config = dict(
    n_layer=9,
    d_model=224,
    n_experts=128,
    experts_per_token=6,
    d_expert=48,
    d_shared_expert=64,
    activation='swiglu',
    moe_layers=[2, 3, 4, 5, 6, 7, 8],
    router_score='softmax',
    normalize_top_k=True,
    routed_scale=1.0,
    balance_loss=0.00463,
    balance_bias=False,
    shared_expert_gate=True,
    init_std_router=0.0276,
    lr_router=0.000753,
    n_head=4,
    n_kv_head=2,
    head_dim=64,
    vocab_size=20743,
    norm='rmsnorm',
    norm_place='pre',
    norm_eps=1e-05,
    positions='rope',
    rope_base=10000.0,
    rope_fraction=1.0,
    qk_norm=False,
    attn_scale=0.125,
    tie_embeddings=False,
    parallel_block=False,
    init='uniform',
    init_std_qkv=0.0418,
    init_std_o=0.00921,
    init_std_up=0.0418,
    init_std_down=0.00614,
    optimizer='soap_variant',
    lr=0.00313,
    lr_mult_qkv=0.5,
    beta1=0.95,
    beta2=0.95,
    lr_head=0.0156,
    warmup_steps=200,
    schedule='cos',
    final_lr_fraction=0.0,
    batch_tokens=65536,
    seq_len=1024,
    doc_mask=True,
    train_tokens=277200000,
    steps=4230,
    dataset='wikipedia_en',
)
Below are experts of layer 2 (counted from 0) of a mixture-of-experts language model. Rows are named router (the router's row for the expert), gate (a neuron's input weights, with its number), up (a neuron's input weights, with its number), down (a neuron's output weights, with its number) and show model dimensions 128-159. Each number is 128 + 32 x the weight over its row's rms, rounded and kept within 0 to 255. Numbers have three digits each.
Before each expert's rows: "comes after" lists some tokens at least twice as common just before its tokens as in all text; "comes before" lists some tokens at least twice as common just after its tokens as in all text. This comes from a sample of Wikipedia text that the model never trained on. Tokens count by the router's weight.

# expert 22
comes after: " |\n", ".\n\n", " |\n\n", "\n\n", "\n", "==\n"
comes before: "-", "|", "==", "The", "===", "="
router:104104136167084131132111114057164186095140121059152178121189157154105166165105138079090123109103
gate0:092130099131137090101122088072142160154105134118114122130163084118098104142184148094143073112102
up0:182141115129096133142159157136126112139096113100082105149116173087110128110086114164130113137183
down0:133131166126110144164182152150099121089074115122109080193069133170183106106172117163137203095113
gate1:143199151116133100141161117102134146121121122173075131132129136132132110097062136094191135153122
up1:116107069199121112104143129140097138128140055158101092162093110121156181097098112101151166139129
down1:167095071202156101157153098162125126191102154120136101118114134110119186099143143153140130131122
gate2:111132179166118083150143151088177102197087097132131062117089152117109155072068103158165183112178
up2:090104112106123079163145132220133122141111123067157095160174115082136166127172147150148121128134
down2:117113116150087106129144081188135126105064125131107144158175196074173102139101131093112152119183
gate3:110118106066123121104145160140119113125114156091123135146104181127147121092137177099134160127155
up3:170140128125155118183087171150110127129088151150168078158090136104172066105131156184139151127102
down3:061131135134151095173151151111123137120142117126130145085110064123129108168186122142135104099032
gate4:150176088161116121096079090100143143055133173121055139100154100204076110152151077135171128156067
up4:153138112123078079161107129074161111137161160190098112078151228202182122159136134145148119103092
down4:113112135106139139117116155110131104206103099112119162022140141099139142128079159205093146095177
gate5:142081096145092123110088082108125134098112115154153132106118168109151153095089135075150128137111
up5:178124099175120181070162106107144139187143102193059118118123179074137172128126143175094147151126
down5:083117141150141149155100129105095167135138078109126174104152209110138129131114122104130236135141
gate6:138186128163153069155151133140118112174101128137164125145145111164111171086171158117115087101110
up6:100149108166113127172120119135100163192124120150154095116138148088129114137125136115064108155064
down6:136116235151090092152107128194125142137110160156174192144195147106160163169137168171100202173123
gate7:146133139107102106142163147115054103176142114149132138119114145080080198107153125130091133174065
up7:175136181140160071150137103115149122173089140179089111148095136117047165120118092128156162169094
down7:126136162070109056122109117130133188129121160136135202090106163083150165146155155128146145091082
gate8:089172151167128117126119122131116138095213147100153139099150080175152062147113101135107091171109
up8:200144157128100138132143111114150142136073162154033119156196108111089122114068144196097136085154
down8:148159095093156157140101150165167144116144136096194095117134133114062167162143100116136097171123
gate9:081093138087149153178126154070126138157094212086068093123100176121100154099082136065168140145143
up9:138134121085118179155113136104108087136131095093125116137146130128080135113113142111151058176138
down9:136115201128079096124139107176132160130110103129124109076173121190106105092133142142122143124109
gate10:146160097122148188080125120140107091140138116157159130145142099185083152070144119117076116124169
up10:111148106165112119083153108150084143185098128187154107150111157112113128094155096118111154166097
down10:128127140113107095118103132183159135174122161127127128120147092124124111167132179173154181123056
gate11:124063132166128104142125142114133129134147152102160154134128120094119155101152099151124069051148
up11:144156115165156074073154197123132115138084090134101113152084175083136167109153136139157149192084
down11:160091119100174133134124137134148152089128128082092145183138164100091173144153161104142102083113
gate12:096162123156158155108160145155094113159086188182069080123083122137131171088153142129126126132157
up12:175155105141112092100142120164108130101105199125153113120114185152121114122113071168169163159159
down12:153119101106081107112121131137155135119124149099121161156080174123151119150109126075116086182094
gate13:127113158160173127128158120158117130103110114150169126109104134105133116115104134061120136162129
up13:084179099192083147061164185179132170112092096087110128130148140149159067108135090175110100157147
down13:096104120152187088111133135154119163160140107127111142109077119103158100098100190145133110192080
gate14:136145082040199136131136106094105136174109108106113132117089118110137112111103139177107148121112
up14:085069088175104163081094118147129125123137150134166125100146169160139126149081147123090188099143
down14:163192067212108090138088079152139136156103123186116134138170224117124163102131205137127125106114
gate15:108148120169120111191180110164173092132136059169160079118102114094122122085084165143062126104088
up15:145106167118111151124167122139128110156132040131147127159127044045145175081097161132202120095130
down15:185119124117148175141159071161166178082165148157096054103179150093180090085127095145165153077117
gate16:127171146144110117130173128131206190138126115130137099142082111129083066131104156154111153187150
up16:108148059137181073149105131150120134163106162139102128135095126110091067117150119132186145153087
down16:113152131132150119166114178143124171111153122126105106092121174118101135180145137071118132120107

# expert 103
comes after: " a", " the", " his", " an", "'s", "=="
comes before: " of", " in", ",", " and", " to", "==\n"
router:133133109168171073146127125123187129131104122102104157184071082141111140097112131100076140139132
gate0:109158135092106081166173187142128111100152110153117165141113105115144097181119139128139130121080
up0:143110148178170116106164064151178132074115119141098233080097106111137046105093128124144152072089
down0:119128157118098137115146164142112149161131142133156042109186101109209142172125083179185122152117
gate1:146173195129137074146186131157119078100151149110152131120090120148147173156109096090101143156188
up1:158126163179150166158099143170154155150123171112146147126104154101063111112101100149130108117085
down1:052068098108171123178112151143141088103121151162126157135076112057148107104065174136107110117138
gate2:117152108145105117085113085133149171123086093114156110185102134101126143082137161107127131108118
up2:150077142077144139168096144151176080116221133092100137073095095166119085158129134150116062135068
down2:133146131154122137093159092123100173092112111147171085146088098055122097080105129100144118128132
gate3:110128141147131186132105083132158163111105101124063145152123115134169154168134201125101160132117
up3:126141108090110122115089146117082100137145136099083127197146135140128112131088105106150154140162
down3:124143070102122141107120132144128087143128087157085147095103087140119111164133203161149182086168
gate4:099139184095135128155089136147109105111130074175113136150160108149133154074144043107116083161089
up4:184193120176136138135117107103093120192129141071178112148146125109165107145154091119192118119109
down4:131101125121139142174184131149128079162126124105111125083129088129103121156140126167127181150102
gate5:146138095077210151135140081083142127142122125140157169152092123147143154096107128155137096170154
up5:147109173195158086135134147120146142092113096133113036177137092100130187150144103160130092105115
down5:111126208100164181134125149084125094141082128108119101078063111114094130173191170159128123152104
gate6:188139149089113087137115120104144113097117136140075111113106156149192094202129190126125098116138
up6:145126106137133132078157109112137101131130096131175111171142128162130123125083120134158176105114
down6:050137178139140079101111120095131115139149099081150069113112147122120118108163102145215119102138
gate7:141155106118176119104108083168137135116140154140058161157115102128102071097062122118140065138108
up7:040170160116178155097139096120098115115140182120171128126124104097129125112129116126115156103143
down7:153073147185181106112121184123097067149154143118143126195085132091176121116067107161136123142136
gate8:195173118105123117087123124117107100149133111108108166168152138134125130058118182115099148152141
up8:120147182078092171096177122101136110135122142104131108124204089108098150135122147109138151134176
down8:139097149101136142112103127139141151098138146077102178117181130159112126188155122157137214161148
gate9:147064167145092176076193160105111119162104079193093118071169135142112126112107146106159074144110
up9:097189120117105139159142119182116156134128088106122118146204113039146171097115131176172136071141
down9:085107131157140122100096125072198153137102102184094116111126088203089150085140106133133118135096
gate10:144133127100121128086159100133124131099095125100184184124111167123124157110119152161089106114086
up10:081103124133118131191155077101157116134136112126153164092094176155127135112108108135127157112146
down10:083153086096135127117171131089118129173133108153160094155120092108227109151113100092109129108170
gate11:113139091151126070124132108089107179123161192099151159034144125066140155127198142164167146151146
up11:176095149067106099157110102203131086165125145136112145090109120171080152122084119158088167091125
down11:152176188150186122189088079160117138130086070118139171165199137137061153124115113168122111168086
gate12:124109128091147131142112099115096141077128173186160159156089147151037144165172124162107087182082
up12:131028143150131067163164165165121138112152125132115158165104120102158105149074047150126118163147
down12:174068072148148099080073145199172157188177127141088089116094124097039162120098058083124130214172
gate13:136137098120137092151110122136180094140156154110171101154123121148097123098132137126135123154153
up13:156126134130182230106166167117121140110119114151158140143117169137116168123130122154100137095139
down13:126081146061063141099116107098123091111130171119133165084167143145124189091121154165157112139158
gate14:126143119118184158169146165073139089114110197151155132170122122096179086126100164182156142126170
up14:094128181118115160130103070155141166139129147221111093106149165107083078104060146136172127112126
down14:133139152121140090122126098126123215101124134118192146132192205165100167145118148106059139123128
gate15:163147140123130133156109170147159140155106116106138155111118145120104122088201096114129173158143
up15:152175153138073065167122132164174118091124115151090158116134153181074095122140137030107148112127
down15:171124142189151133102063165177129137152146099171128120126072171161109119142135139108176085146126
gate16:159135114123067113123177060136120137091139090133152129119155112095146147163109157100075162116141
up16:124153121147085170075143118159145144109111066109142175085183105150122184144138158076144177135145
down16:114139113103130129159090183122089148141078092151130114123166101115140174128128169104160153153119

# expert 66
comes after: " in", " to", " of", " at", " from", " In"
comes before: "-", "==", "=", "===", "|", "The"
router:110130163074112146138141095153070078123126094149122157075155173109088133150108158158080112092066
gate0:092121141157136181067190155109117123180131135187116126157092124104101166136110192103118167102120
up0:153174175139120161090114114176109100154171154154076128128167156121179197141155155095138104169096
down0:115132129081233148167177133082117151131101152112151140114116141132146153179131154165163175091142
gate1:120188129114199171159136164102130117145135156148173125135064133192133133146154117160096112103161
up1:112140084142142110104148114140156169168110185108070118163130182165105163168108074073124156106063
down1:121130113187155208193199158109085122131139149116128070157134173186125130071125087149147074152099
gate2:183146110149087132106178130125067096056125124141103127118180179123116164112114155135122086091183
up2:174106140122189182150109124067156103111181167081213127100120148147109065144181110142092139173067
down2:085130167129091134085119184114090166065182157104153154179132070099133143138144172130177167106168
gate3:134085126171118160102108144099153123097130147143181126173156148201169105130153131121155098232090
up3:124156029105135137099120092080091137074127142161086126095169178149116137153149078126119126181124
down3:086117138100138125144179146121135126078091142226131159164169145110118142117098178167106091101134
gate4:139124159154149111142127106088117180143105143178127127156104157128148143084127094080139115162086
up4:149110132132077079111124144148126157152084146054112129169130142078148146160157131111174114145156
down4:136097138140133110187134134161147136145128098142138080113064134131107120126035143138105147128167
gate5:134121120213099080089138154095141145106108154114111090106094249153140129100133116097145116102158
up5:143104160151130158167150209154147106182065094095092129138116084131089153149133114125166155160150
down5:135180127063113150133140103145181128128082130124150090174063139151130088152048115169155115163082
gate6:166142095135087141115155146114148116115099121136057120135125152076113142136142187069114059160133
up6:071122166179149129143108084112085149135125105065123146151114151126135172137105099164137120133154
down6:138119089122160148081082078171119135093182108154156172139091129120119128149162129090088101126159
gate7:208132133103155193147121141129181083113118114195106099136108142152086101116107149113054133115151
up7:146045104126162109161099126130157116204156105169180108156097175135145113098104120155085119059177
down7:170125141098081187107182127095124133112137146161162077088102064130120193105100126111120127094070
gate8:100178137146129100095130083104094112163123131100146119135168120111158145122091061149115115164145
up8:061154148092135122152124108121107146122166096051120126144127118078168168148205132077126095164129
down8:133150117142157077185101123123086099114135136114148065135095055060118137164111147118161136137146
gate9:191144131166083071099139119102099122034133197127128116145133112077090117130167097080149124131128
up9:119166079137148092142111127114150163107136132128115116118128127140151128160098105139140140187171
down9:131094088088132122098173143128100137128045104105135129117118126163123153151111065031098102186103
gate10:126118154079104103082129059105173129100152132154075099137103151146090146148123144119135124068089
up10:131113155113135159124148103136103177111154120159106213145165109050146093120090031095142154080142
down10:104138174107128138148117157163173118114073129096116171141136114073086044120118172096125172131087
gate11:092112096147173083156093125152121199167092101130136127112151140152124095115156135167098208121201
up11:107113123060151157172084125157076096133173096120155143117140119156158105109081130156077180154115
down11:122109107084140165138074129146093124138166126115129165008142135145148123149090138171093176139140
gate12:165077121142123110107107138152126105149111134150078051137108160126120174134094133081133123104147
up12:093159127122169107098103100126120152084110137091103132140101158138052159123165176069172116150147
down12:161138055066157128127086132140154155125114139194170107149111120149110185156105157096134120053160
gate13:102147126111174134131148078078103155178159124108131082075129174174136141188175134070165134181143
up13:114208101149025166108141103161137107205114137152067115123181125143087103163086195121128132206096
down13:177132122093127114125131138112145122115141151124107185142136127124130143184147152114097127212070
gate14:134140101134164142147109179082184141045097092138130167109142168158138132095166170036170142126117
up14:121123123157186113115040060129136174182128130076133136097171157192150159109087136147116177126178
down14:070101118177171112046088113196117121126122100087130118199187082145145163138116147150135143167134
gate15:137170149157129173102149128106160142105137193124127099104151123117090182073045126161156113110170
up15:143135089207032119137090152086172163128103195145143134139115103092189108139162086129118167130128
down15:140147115133108105149195123064076116158162121139115090172116124107180127057135118103136206073114
gate16:086087145137114132165111132078133088161130154119162111128084148120136075094114076105112113106133
up16:145106121125134122147146189128137117087127166100129110201090108132212131059117069151149126132096
down16:135165132138184157180112119137140180151104099125058166119149128098167146160139089115113098151180